Weights of a small mixture-of-experts language model, trained from scratch on English Wikipedia: a variant of Adam for the experts.
Below are experts of layer 4 (counted from 0) of a mixture-of-experts language model. Rows are named router (the router's row for the expert), up (a neuron's input weights, with its number) and show model dimensions 0-191. Each number is 500 + 40 x the weight over its row's rms, rounded and kept within 0 to 999. Numbers have three digits each.
After each expert's rows: "mostly gets" lists some tokens that are sent to it at least half of the time. This comes from a sample of Wikipedia text that the model never trained on.

# expert 8
router:473469436545570481513539499501551470487427591521445519554502427610455485531534477557534502484521510420439523550486439504494458461461423539516485548481568586472479406541531515590517529434532559539457521497538432503552514501517485461520442473487452521611502553562450497504529484555524492535550444561521457465503503522495477501518448502464432541473501497469464452466556431533519527548550525490471525484519477457494501459520538485428559547519495501475509562501522491438511459530522574517494470509486497508476454484476459489496440465466546546437478574481540514498455485500496501489
up1:515567483461524509543510591489477531455541461468514486520524461502527474471501448568510508530462498541429491472478462473604540493509564519497481516577467556549462517507468557448500489600503441467534480549500488450495497529595491527462538474554401494412528483485488558516542535521488537563466518503468497503477466527498484446499507548507471493524522514510550536448438491482507542543547510508545442433495502518652516495461553480496438508522447454478527521545500473539511476496527566469528538443528495527592556558480518470523556529481451554471481425486469435508421518490470438497
up2:476540516542558517525537500463513518523484514531462539542464490482490458421473607563461556459536472505518548489488523542477598544484448458465418482464522491509506513468434532524473550528500515554569594444525497549515477500513553491491516466439502517506526541473460477524495461471557395544503510539387556510539541473500462549545486487574484535525513478531509510493405487437440579452534484443445550488429434568533462536495507552562516543476518518496575505569492473553521535550455466470497445490496452507513533493494533521462480497452509519433493447490541442473489493459463455495
up3:474486455515537501572456521470513469492501479527502554540504535485546523536488385440532417576602471494449481420499550453498587487490510557559513539524415490514450516552507451481467600525462483486483497504473519474470537511530507458478447513514452491480501495484483503524493516489423427475493593488492526518414508532557555556516497477549453496453507491529539454498516474503512482489491418529497515476511469464514471419458498482486494489504513447393423493498540498539550539504533483453556518472503510506402528491559500484516497563465512433508516460496453489621554459563517467462
mostly gets: " B", " G", " S", " p", " T", " P"

# expert 15
router:508451472570482474498544506527456565494502435502483547468512505483460516408537562465472457476450519525493536455558574439502472509503430490538541539504449571490473527514433427504498506451536518495497493497455472510513438407544468545511500496469548483515610547477492552471555530496404505428465439523512502498575516404485484476428492500537513526471445539425457602496500469476486506525432500489535459482518542515504534534488536438569494469460479532419476454464518444510493520486550479549563508462529529528507496519471467602530551514494561515532548504527571452511460449522513522489
up24:460586449527485473572445506524491431496475534476495544513515543469522396519410527488634493498498506491438477527522540584456498473540510401527509485574468470512505562479496488503430501531550524553502554477530533498557471535458459501546511437462533502451518529494471506514563489512453512563519551477465497410416534448466497534486480459522539484535535537507476490549584559522534455496545537547461452449534501458572467462449527501518479510485543483582514442494482509494567498446490624479462499511496480547497539477517518542498472507479494467555492494427502555498486559507470492498
up25:482470488501452525500476536524507439505522428479466576505406497446589506552522421468541483516555504516445498420556461506529535421477573500524485458485498458506473469518509561530493460525519577495463418507451541501524497469517633460566457471590483495505513419516539505449513509425549534498471528508546536452527584491426534559570525546527470501464450537522519514558534556481465477527428481515510524501546521525490523465494473508480524533468492499429469564471495508479509507449493558465520532551540512491452496420521489418488504546423515520511516533430446470526519481468470494470
up26:509506485469467502478522470559518444468523558462477469533558512536561565446473499449518522490514528501583547511534518448547513488596539527498489510516504482462471515434505534460497432461487584479516545498503523464516506467464481490488549505549514527465490467484405570489536456533496518489535539455517504467496495544468557528447606575434488439514518448553451535536524523494480532524414530516501484496532456446525481493445467551422599551464551507476465539478510523518461511402557583417536433471470489468471528488493501546469454538458476450517555536482485518414463560563516503558
mostly gets: " de", " re", " Re", " De", " pro", " be"

# expert 14
router:547573494445512468535481536494533481422483513480414480533500573492542409454483419535527498536544508587509477448562542550502560477472518525545544417507448499515452498495492492448536518562573452497561473511495518527523505523492496443518508506558516462408427465473550533491509497492474501474460564582500474529560503449513519488520459528468558498524496492540408486507525539517460519517488419508540508511475461531502481483456528499459465565524528521565522467613519529566473555474453521500529532491476456526521400477469553549502445547555522429433462479474477507467564500481511458552
up6:426476499578481511438491522529398526557555496451514545515537469396572478550564469551525528553529574462485496465401464513494477521531453482537504525476513473508505470466534515561500477533540523533505484508510521499475513479510455510533499437481534565489501536413475559513500540484493562441511421496487515516476488465501495439467495465522503462570482489518459514440515444452540481467558539460419494406521481477469516492550406417462477506450477411469557504485475472545491535473527523450444477474505570523543457543525537496470444443473587495557543547498491447491455462471533523494
up7:476499499478509505453485545485567444525577477470528539501416507452449554597444447516516514543500471464505547507497443454551520476514440464465476576567541529444450472502497425504479474469483467541504516526438447505515517562528508544471523482462522543461522498493454539473516502478462495538502580478496453513507493509510486477513449440461506471570545492474485478535511434573530538447458504453552487507507520576537489541484542546561569487523464495523595501494504462537504495441527538513472436424441514546516460551526468521463515422500402535464443518480521545612606500498469548474
up8:478509528527555513525598487505495548589496494568486526551563540507528538513433505564467563498457383491532484509525473474466531532522501444404485562470526503579518507461564522542481539444522538491479504524517545487452440496504533508499481542479445512448529525452497522540450492462521516534419501433526500493522491523557435472497473464488455507475539513479471494532533524539566536545522518500537443421545503550572523441500437582481495486558536458442516503504507519519453504382470441472530519482509483424477472467544409463611529517491506503486499480534488480490441510538528571480
mostly gets: "%", "′", " John", " University", " States", " York"

# expert 1
router:500444529535544537429475442522500617467537466490528508492447512476530505550542450514487527449501466547472525521480520514519427534498511460493501547500559471460458536474477445560520533530500503529494504476511510531474549456534469545457494505440511520509542423506523459488510466483527507502519423414532579469438490471427486519502554467472496551617515466443522504464583504509499509461486507441502506546508494539524485466472459543428471536438463574462476573464444517392506525557491472484449441532472502508474473498456536488421527477523539410474414513495568552558522450498535578523
up1:536510559534422455494539586495477522506526498529455534525455536482496451444385561588514482548526423490500451500471466525512509482510474533485537509469519531426461476528465497481450489461499526509528512471474535404469506545471522515508442423469564527453421474511500460514448504477532446524455488570483545447528545455535575521481494498556500473510512481530475517497525538529520502490456518502488470489481535480410505550510523447527476487614457463413524557539562550487487598495466516543472437534449476496439464466468418517543453497494496552439496443498489480517572519580504551507
up2:541516519413484523566564519495426495553509538548545512462507469584461439410436444401491475509559520528486459462538498497425475482519528457567509573502486474519455493575525555571489525417511544504447554457499477517547497543465534547530467584493476478447484484517465501450543431481573489557563485485517496548488561530449489516420493595550436519511478515507474523457507547509497476532445444530468473475430537495489512482526490530531501517478565518493528523449486482506449529503555550464518462491474539519502520468517465537505541518454542436532498539394499516462527488569517497452
up3:521519542431462491469556552437418545505467520517578500499533470502560463541523582491495480532482466507434510458451520452549496515475437469456509559563507494517513545501411589481523502473531437509525482509437455437515470547563546503458539521484491541542518566502463512497462484461460488523461564522490501496495450560499529466527493570457492506531438551523470562423477551435425499556519489547442458534490512524421534494460515554608549529558460460494514541503500471524472567504456466489572498471546444592450533585490507497507542477487511545518476484546551509475532496530473522475
mostly gets: " O", " A", " F", " C", " U", " N"

# expert 3
router:420500545504486532501540428497528429488501488477510499466548435529513488528521509499507478482470577449484508499463426511485517500495525559537530498531499453493493556478443518497524489420586500571386478521471393545543525485487514534512540517576503571585416519472458454577481517493504474563555500511433517459491530543513533560543438506436492544429445477524508515502496565542546463509602510570499476527479545453557468485546545567514521474543560595516530549496491519504456416494434479492510477521512450499490482472538526521484437502518489498462557502555513501470487495560465480463
up1:530469474518434564485521516498418497522498509501511448500450505506524493505461479498501519536558556486500488423530562533528450502513465454449586456548460453556443478519486490474381477512509405515487511511546519495514465497528533570489528418443541505453523400485526498502609473510432486516487522527465597471522444509498470525427537461523519479468539563509462434522493432543513570539557513527478544525521484447520560451461457516501473500482439474502545446449461466568534518464534529483498484484487510482547494495483494428565470466509461550528555484410528540452479505445460557559
up2:495514513511466537450515523447447517519617524463520487414492552495476493558510522501557542544441483525446493383505533545446528495501502506521432555510480529576520538571508477469461489510525534481493551426466441492494460525457540456511476390535530455499532526437514497417498512538532497514529481571448567480540422436489502433548526498473505489470500451460486473560567480515513471462423536454472541527535539483444544502530488539515487495475484442534459493535372505481525501517455476433478484477497490434508441449447467450526523502519503509547547465473444542475487459570542486485
up3:522498541499549531566473542516449522560523461487513497514487525502569513503438476511507539528490501463538463511538537434519548517546503535428538525474438559563426489462544513581483445541468524535493476572420514467477575545489474576549540499485445539470475483513565538506543492574479521542499487453471557494527484555419444507446532538530516555534506544593517533450478475494466460524520550505463505526427534540514523558465411499535486482467487519447558510487489423530444516538498497504455451438532548476431515561521569487459623500480468514468546451475493501531492560477480529548
mostly gets: " c", " d", " w", " ch", " f", " has"

# expert 10
router:462414493469556513537481524451566450506435529516500451488539441534510592498484529603441535519497527448527429480508584519548515493577494543443538545510523499466517493502426506470503529517456487477430519561520508467448493489435477493544549513494507456497585499523510422539505482510524552503486528477500456512445516515529468490501609498555549539464488407432511547515513509561522458494600473456516503515452522522520449431524507494505559541492509478476555511476501510488455518515419531530454518534497481480463542545597584424470518534489497552513496558520520443484551490525460536435
up5:522504556555477565442504543500445563471546504460517547463464511486549567502445429479450507434562540509499493537442469505463522560421496470587512518462511453467537520548439500436557513538498481503525508425459470516521470461505489566520473475513575509500474476440522435505469525533525468441505515472506594481501537556549460506459508441450460492479559464488539582443567537523519474461510532513495479503474521489529480426429517494530485501488525551566485413522486478505574525526478449447479538558446461547482498550475483485590483536444531557429545534541503554513518504423446500464
up6:444567505466480483497512492502480539485545465461483499543489492500468459518516495518529494501539484509533524477524425519551538468515532486489450534553489518499481497459593547478482449551477479469486532441547501584435589496464475541504505502478542515485592516463545508460461511524475589420532454556492537457459463542469418458553492468409465440520474478478467452526510528505453505504500471541532546597495521540502453460506514516565497513515501479496467426465503471474503600498497504478424517511560516498393554478569475496466562573528400477496500473495564466594425448505546468515
up7:505473500488532529521533502495517482510461608466473459586528509495492459572498496556589504543568517538508498493497498491508496507501509482492487403578498494502527488467544420517473507528496455431427510500525499503467558525537487490519515494481545460465441488422546553494423561531427577474453456520456478562530574498459481491496479411480530551485503517488495442483550490420541579446506480488530457483509545574508563497455540445439482455469456508469444478515484493548483519491510532412461539468484541575521506487476506431571523577527478561484464480465518453487431415533509539466
mostly gets: " Ch", " Ar", " ch", "In", " first", " tr"

# expert 0
router:495489474500480513436484464505470502597497491518575499538488501423459475528513516490534441516483456494479565494438514469500419468524449495473406500500503441527460500420508440456485517540480510520495460576485530555542526540541442502545534535530470508501485533519499486559479515549565468532479437433502503559505465501482542495481506468503473521563455492507475489509615567492513483549385537542512455525584434473478424509585498525488451519518435477496447434523470526548548501484497445566563491524544562466490557509538475459499502437462479499525462426483457418505532533459533460564
up1:472508464509471429500564544462505474453534543512504500497536487465499511466586436522461528445530452532486468506480473532499479534506460481503469498489566498490646520506477584494468488470478494524505475543462561477560485569521525490497469492538574551493462517467525455492506479455461539526451489528458537496538496477478539438527598424471479561510531537487507479465536514455560522563460509485462497555505470567435402443468511591576478449508505446530515520511488395458465524496464510469459486442527495483524444511534505532577447474515469469457541477524542526562385465520535447481
up2:517511469460589448573516503472571491478546438464529518516513520513538445616532446487538449556521500507510516477493502429554498436463515507519535492479428569593458533513606490530479486501486452527522487522556524536530541498513496495450529485483537522564466518476467401568531565366446522497503482485477493448519497504447478518464478589483501455438491491491569575494434498498492541512558465462465471466510507519458522489525456534524529427487426530446482502535575479456512548574506532529532487556485440489494494537538498508455512527529467521570469484431527500537555502507518500487
up3:515509498434538569507511529444490437520458540456448499612528580494455458404453501436430538476548460540507525505490509504487542487459499496493459517489476526489548525525497512507477455504511452483544517551458558505419460494475554484460486474551545514401540529559434609524533596513433507558496517583569494508532498550458489469500500441573465506550525514487566502539540508522541535475497526458567543521505526533525490554450475555534483540502474455545490485483479485482441522545507474474505489472515504444410517478477530431527535519538523503474540441542473494481429556567474437516
mostly gets: " Re", " con", " se", " Le", " di", " Se"

# expert 2
router:431504507547418487500505500467534470468508464564548512550460506503522521568464550519459457500522539508538485518466546493460544517519492502538529501457517528582549471526556563494473520435504431389549511536583519482562527542472527554491524481488497497464457474492572540418494499422465441538587562571472530515518596494544558551464534500502463449481523518464507490489489413552588514471548491495533509505486481506458560473440459478483519526461557449538537445426444499488519499541439512412573447514516499484498499531536470479521527552510449487571490474516476534468490518443441468476
up6:473459467536541516483485488465474484542554523561525506483487473529440486462482549532530467435521538447483505478488523446564491595473519525468520599541425510493475508487496494502504493557405551478481470443550485521544554480571547481553525537492478514500468463410488547587492530468462525489577494481430460565462439593403426464445493426549430506534455433453480462576512502521488466509481454462495479531447467502534484507537500541491505552486435569451495505485487470483462509587460506526490478562484542528500480563504464479491564473533469487461436533512514495512481479469447502426
up7:473462520524476586457515503492496550546474491469461555438516516469456472474453471520529442495605464543490565570474525488483525454565556476510507543482519480560506493481420527512558502505485528454525541516527537556509452520550525502524409435498502531495494435485539528496435520523514403462478473508503526495511506460506516545529504466467391511464492455401554481451486476531532582501465498531491448570583510527510540499495514437463518476482469438459530474536445427514446600566516491483503530523465522459604491505553429512494507520467552485470501519486513422518492425486452460464
up8:518510517529442516493463563489476547461513484461477556464503527468430485471489522533524538531457552475483480487554519393538421516480545521521516511558494532453502499488452529435478533464489478534455564523375525586505456437506537474472439539484539493523500444548535525551505433493506506513513426503439483577438485467534459495510522531450454575374527528563535482478553472480542568509494482505513494524464433490531511511394493520542595508581455478520536564530458465478473530504523499458494580503480461592535517502474543461550497473480511495518502505455526563451504511526476516505
mostly gets: " a", " was", " is", " his", " an", "The"

# expert 6
router:567563471517487462433512543514494536472556494496531534513527529454484444546465529497476423454505457491495515481556449456570542483430517497472499523447501489488534542500539484469586556476526509457516508427445557436489491517543597513485479454484496457462515516503500560446460522429526411523492491377551468489489463522448461442459490449545503469458521489559505477524438513464487494486488541540454501456550508518489552544506457513514499430497451548519532477473522491524506541522488569591391547507501499479454517533441456524479462510506440510578600503427435456551455493467512501514
up6:472466499546556522501529453487456448486509495551525576487488534453483509449407496499539521513575514553532441524458493554451509510552470508476477500468516457451496523497508517488519530591476537491475526486542501568505521571498521456498551473482501533589447494389523553535523536525496459489523523531532499490515511491488537469519555467553492444447511543511581539508488458508489490553464564500516464538483493571474406497409551530626472463527531559530484505473460483499491533533505525482479510510476520500629535538614442522517500530405493438424523442515485518510501516471520461561
up7:399559468546489519484502427525440503491526434491525495463536509559563518495517479472482518462493513473488428501505474534447492437515550530577499513478480581501505466489595537453507523563484432459495418520506423441586525511502536549491451409528462479565531528511549434486575481517480464438489555542546536526527447497577507553500527517449515492543581531471522499494524505460490500537421525502543539542575499449513470533425488570524532496490468513460461545539477469537479490504530483539442527491426513524474413545449503484553517468496580482526488470506521472475515532572500556519
up8:510515475485544554476496421545490488461518514564497411427515532466501513486546501509472511549560518549473478521545511497534533544551452513507471509491528555468454516455508539499528497452510525574526524556547491582522557517554482486493465525599507522544575524617498497459608545585502531531549510498524552541537533488457503524524477600497450506520458526457522576518570457484477531544562463508499451478556627529519524469418508472479526542505555513441543492541470464516459466556538494480515455452516518483451520464479488451506489462567584523530483544475500462461459482514519492499
mostly gets: ":", " (", ";", " \"", "===", "\n"

# expert 4
router:529482466460478518500479507492515518474469477485414480407508498504552503517531578455492571454525535531485539580510420537502477543435566550493507494523483512514504474497519461563442461462504494509509522509422557479474478525450483518495482535542474507496464512514477443530481521510512468504547460524483444538472524529481446504513506534468568448561484527363540464485533580485461474548428494455551469510440502597501533458462580440539420502524516445492474493528518509437504529528547494517445523448477521484474450427392496474557480510484512547498448550541508586496565508592555486510
up1:515549514510505509525433545605515532534475538514468457506459411563529496543501456437528522530495426518548409459546383498515519471489466514523512488595492495505536550412563548479532547527522548505449579435448439461507493530519560465523525524531506524539501458550492545542474517445515516528452558515475515481518462497431592490489473457491534513475509558549469435492542509528590533522507515482507491465491559558458492544540493470479546522505437466539506458447413532556505536459510489499553484477505509542438507512521503559515415478521526496450496463494500460548455437533516556457
up2:462544509475547506418525531482454494527469445507454493468523445497507456485562515499615492496447472505533537444451507473491534510513517484608500572527528496598495554498571483512516497525406486533520452518531561431485603483478517551504479513525576520540582511496525487465478517456509467507501470481481440490639443581451462502458545440470516494460517483495537439483483470576587571481472461488460546490510514459459561481489486543478519544504554519534509506523517498554516519508471549454452501453526524582498483466501521430490488455458496476541442465531532470479538515463524557514
up3:511457534466524490446567536520548496510510447588626521487454490473513427511541421512543531519575412520556520492544505433509534458496497505513478503547497524490376497498489464526526454472503530519468512463459495537449537553464512441425487500507505506468558490504513517547540496429549468480569505444524540455502459470480544482446499589467531474455553474486489447545526546516551503542456491472485502500513455512510473499470480431514520581489468473513570472515524470520522452476492562532527448422444409537468574574515436498518511510532540482522492493518416475498511434534498415504
mostly gets: " b", " Ar", " Lo", " Mi", " 19", " c"

# expert 5
router:481503562464528439531440521469473437512534546467470496492443555514438498452478492439532514601517488507525499432486485548453622531503556505563595430553443501508526470519489568547508469523530486588522462517489490527489510526517531454488462527459498555472473576523497484475509520543546542473523486576488536530509476513567512524603476524446530455518530532592484531471388498508512485443493503509417527491464481468521516573511543490447447482510495447509495467517514511490463457427492483468503483526473502498583529477528537504488478552536427426491512452476501538433458523487585537532
up1:527578438494525566532551542473431561514522590488397423456457472424511467554478520528445478506528483495456504484504528518492425489557455399472516447535518525523580579550503483490455453550504523505465513492510480503463472536526509531557479542489446463544487440504493467547499545486554547536496456479531523496453456478497410514473517536474487446510489604510484543510551500475504540537544519491486401487515483443414472453483503579532491473531489579523515481524487486418442562504501553558567499442498461511425527514464485502478518491548560471513482498444532491483486504474440478505
up2:476514496558572570531482437451430494499457479530481489536505418447509498453504456493399501469452495535485518512409459514478485422546516492524549511466524540490455520431509524495531509515531601511447480424529487480543550465501469522471477454591564520512506471486597507515554518527570556458401556505498533498445520529522508418506508510454509498563477519510426467437507499474501485549396497504498469519565475508477531515494473490504520527503502486488556526484448563483489602460482480509467481498546563516514474472423470473482476510505551571539520585457532474550509445449475534530
up3:459437491508574463516505454478454419512479518495461480490471529477539481500483437480474486526523463534514420504456453430512550468479508543550487504521513473465503526476495506539430477569468534526476575450524469437520418486590461531508540465523522474454560485500499529498521536510564590477556537521443447548530515509489495544465471554550486498463492503482488495572496573534506516468440528502553479503449499547474404469535556501548436584491419471515477506541570502532567482556523544461498469514418480432473486483474471437494481575524498602489460503482474576538414537527484495460
mostly gets: " 1", " 19", " 2", " 3", ")", " 0"

# expert 9
router:579491516446451506542507527448523506493562536432425511470505488515525529507514395436537502570510460562516476506493495518446419480532626460514527526519447519517475525484549517472499484507458497484517526584495443526479558497454532445508500461530467490450480440531462553499538525437424481489491579459480498526428551473379426480466502561522485566483495489521484524512460422548507474423529514521538539462453496451491531473477435512484465530358522503524544593501510561519501458529490561491486521551456536519501528519505498435479548489501510523514461525497478476505514529461466503483
up1:487524530451514459570489527565530541492557461429472595469472540526459436491424490504504468490438501449434480427470475456555500499477481532515444445468486527589529502507453506467546411501522507534502516439505521485522538478484567557526498546471481501478523493499540487530490441466610500510560520446463553459534511488488540503490511469445506517445436457446444481562503534534472437507515556540469495452506558506543579459509581486509551543534469537535477512556538465438471482456424478500485467444549526471487499563520503468477491536426499434482403511417508496481540496533558453489
up2:488587501542515505504472580518536437513471457499518490574550485439507462470417505445577509495490514502514459504485522455608479502560426470532472469456534489516519584523491448489528530506486438507490479501534516498457510588460549521496463533500460476464529504571503462500444528478553533506523521418511542515539429499489498433527532450440520552509535433465536519519470514408483537439430493454437505497499527508487532501502460513508495468474513501489423530544527523481585490514512505519525513490586510508525450518473474413437375435545459485536526551452468443576441478497475534525
up3:466568434559518533426470515519485519486455537461520479495488486510459515465566472532526471533595533424480537500534445459434589460545521521528562510514520453492483466456555557564533446535552515571445484451435444575413494437518484496486479564489491504547412514486520489480522543475541450544523520478586489566487474488539518481509528446513479440490492463481534530476465496498504534514482429515530502508532522576464555539456488495434489472512540491416509484498519569424559471485538443471424519479479498494449548478510434505488490536538545585542500526581509536508460451533492466494
mostly gets: " New", " J", " United", "J", " John", " Y"

# expert 13
router:546557449494504546480552446539551564545501464491533428471502479530487581501465507483493600518497520530577486540507520488441443500529494491501459477440514457489512482500504511538526490590471508468439487527515469500438432509495461519510503472535466532512491456442512519547526466474451526492479522418555507506495405515518615540508529474471489491512498492533481507428500448446512512465541501532423493473534469520440555545386524509550502463468494506465447480526538458479560564548580507383526570493525544454502511452509539455499536449526578511498464483504480537513554526427536411475
up0:551475487536546525586466559487541549553480444470592492519526469547512547533512505541459475485582443515487481525485493523537538455465438509509545550513423565525484539454556475496440491523507415469504524511494515464458445483473487541505449443440535539496536507525562518527542485507484491494510466546508496461483575452481457566409505525511617520549470506487434420509463507430512553491494445523510493468466560585516515504483419543468502488458523470423566546456522514541548506487540552489556475565459482478505536439483392558499514500450523554523465483503528448535491511502471529487
up1:452532496526500526524560525488471524579454555422577499490456439458447550501518540533533527530530521459455522452481455527441489432401428416464562411522523494493469488582526477495510456530589477487510459446456510480524504496542502507461533476500511530456550534517582484483518537532520509473504503522467513448513458500500529506547538439507502561566465530544481525460552506483552545433476493543581495487473480500538421364489541436456467458471498521457476440529531506486523516477505502480459483527518496525495532479536504455531367477575518499472516554518547490536510483452465461479
up2:479523550539525549541542543485506451538543493510533474430529481468517506473497476558511518580460510515507418472439546498588525442544464492558443589480514509465472551524484509491441442553552463567561496493435518451445556436551512535504537492485419536552460483471485568524573488455502520459458547486527528555543502492539526510424501514481436529491528488562480533514525507520502522476464512530441555557480542534578497485488532497550520466434455532454520560506509480485507437417490452563527476510563525515583485544467450543511539540526496467478474452569566530566458559525489530480
mostly gets: " Ra", "%", " Na", " Da", " fa", " Man"

# expert 7
router:530471554519521564482510427458504491434537466501494532433545440512505485468518494511548502462493462513563476533499455504497428441456565493490441537452521530492496529483485520427435450477421533481488502471522553493525462474567462444465464572503537462492497455579499513512540519441523556498447486555475497493490518473510524449454477564466513571531562473535545486521603463456488509504485563408415474522515479442429558539452503455476549532464514517520464545439574493532513492463456435486530503462499488498442509507480476480502538411509455528436420570584528478464474472461465555515
up3:515506445447524502494514514580478457544520536559510465532393544491493535480446443537477578487543599531519462486549505546511493473546480507487425509510433489521524528571477523495424526565519481522444508511496506464471494537479515463536523471521513452409590470501482506542500465453524492448413572459494443537462508443488564468562532500536501543501487520473444476501516492555437523427512418515468524502484479493439466482470441534523509541493519497521422497524462554441520460519559504511414493481556530516524475468466554483530505524533546422553485564413410456534515484516515521448
up4:543500488432457506523499562503456401496532501499434485511556522599467503512434493484498434445546495508533498522461491437570486451472473532492537422493508481498586529537581537526458503463459530513542525538457483460573560532407521504495550451439506490443486540428458519547451438521490474564459526430484475493531476472538503509481471494511456571494471450539481460515530464533456506475568504572519505469503513516551525417567532459531528456498503529567532524568490556496574485555540496514453467530496522536547567457470483538580470515468465542477457480487471442553508566499517463470
up5:535456594528495457463452517476491546489468588424452528484494428541514549465524553578494547534476512467513522459443514464451543544463452492540461561525475516448522464543510489451538408459480564488530566558524544468414518424528484507520588539497499542466470518455462487527458492523491534501493501511515538456508540497506527502410485503515540515452511500508453466468458569489445456505498435551549468555513449541473488476522562442484491458538512520458513579535451535511481573486513610528508453511462524502515546490474473453495450528504411467566526482508577466456481519493432471539
mostly gets: " Ma", " St", " Ra", " Ch", " Me", " Lo"

# expert 12
router:445527549503515426548497499556520395509484496529442517547519513549464481472474439480455501490490518491473463544496463542459475562505510454515583487581546518477537479555534491550518503506453520511496501513530463472517499426504470401452485561523511469466509447475458440459534494484538535493442555529467450508484478527568490555605507503508506494520431548523543523508463548501569510480485532582486526518439540449483499446498422489475466422573489480521529543510489564573440444518495482487520545526484506474567476478591529556522526513579540469477564522519498488546499559562412438466
up1:511507480486557549407421549474474495580471510413529489483398519460506474582582499548470470495577461510540445448519553482529468493507493441482442558587536416489492468514527486535537477439508501518509516473481452515479438535488540522490599499430527477479513514524529558455554585448410467493502505554527524552512491477491568550500485468513438443524489535460467536475545500563507465502472511549512445479451529514520492549400454445541504516502488546438547502474491448435521536413482480488479490472526479495470464533511523415534520454504538506493447499493495465515485494525520510445
up2:456505474509475510563533457492437526535502491583480497492476485444571559460459467496472475412502496527397513453457489515609472495494475523481562489451486428573482548481563441523499504427531511473462409511518454517459527518505514494513548443509489519525472505506484525479468507513504450541519532423520477487515426524487477517520464544551445534500449494498530449523525502477528502455512483551542487533485416585489491534545451604420493533527459462535514561526438456504533513465564553476460478471571554482485467558446522463459482502493497540528585558477502566523560478541426458474
up3:531521469416548543498496516531583524495502567447529571470449494499530526458433477488480583514484509536556445490486471447479482518485531462422460459505482463510544522487473443477467559520492498479506544501450483483482540453467599501536590446517538506458517496490512526517430462535499442539521513514499475446562526596503449449522472485556563537463514539523465536559533486467473490513492480430544413571449494491553529534513535507548478447532504529480549544582521514484401514433526497549516439442463458428479474520508496437519450569502454475519466424478428547462517512474515481479
mostly gets: "ition", " work", "ak", " May", " film", "ress"

# expert 11
router:459522491444421528536474555485450515572465543512556456526505509424546520492476495544502489524483511448483464475481497487476609495531503473428413470505533455540510468525506540457435508532478530477577501468557523467459521476399541525537519481478522462489509499518531479484432456556525514499459554520496559431522533487494465482448525486541481431421546488556563435572427481539452470495581439517560566481440581487533442503601469559564512507563517492605485523483495487496497466483538466464465492464492423547489545514524496538513520539505484518506526439465465523491451501511477523477
up8:569542498539508583507538483459570518483563479501481515500444433443483454507512460511568464438587440537497549566502538482508448532446497517473413519530513563584475437560520461557510549506510541494508467531555507521526531506635441482448459551463430485453494527496541491523441502523460518496532480536499517523526432473466495528508404541466485528517535498553501457535512504521403495511425515493458436543499522537509495512393549437466467501500446523500529515541528488473425524528478430529518450508472504529537501499499556509553508530582511506415510485535483539500544476487487497503
up9:587532586428534431448521522541541484445453518562501440436485484548483478512431517503470510552434527529526529480528535560570506523457522500492477462488480556462532477527587496534524473478500485448490518439405435494469531428473460509532562490516527561506472469498495455548517488479494501527554468584485548481504463489446492531483468462452541467507482480544566582579481494463523516619463574508522534528477422549534501502520502478488491448449485570483488500477493437455485523453461475487610478447477516508453501474442475498510530516506528533535484507481447524526548407545466532499
up10:516545521518525526499520528575505511440511519483501577568554571503518497616571469504490447513496535514484471504508488576452405554428555439522515540491519488495468507471489461485510509537523431490472477516406515564564471524511502504456440504447503518515509525460535468554441447467536555557505490426480535545449441512462460498516485467480468499480500555491464515453523478446458575485517470463490474499557471439442559501497495493574547481547457440544473462500435475421561580461510478515548521532622508531505451558530531543509447506437526518498523526534537536450548473478493484487
mostly gets: " of", " by", " on", " and", " from", " in"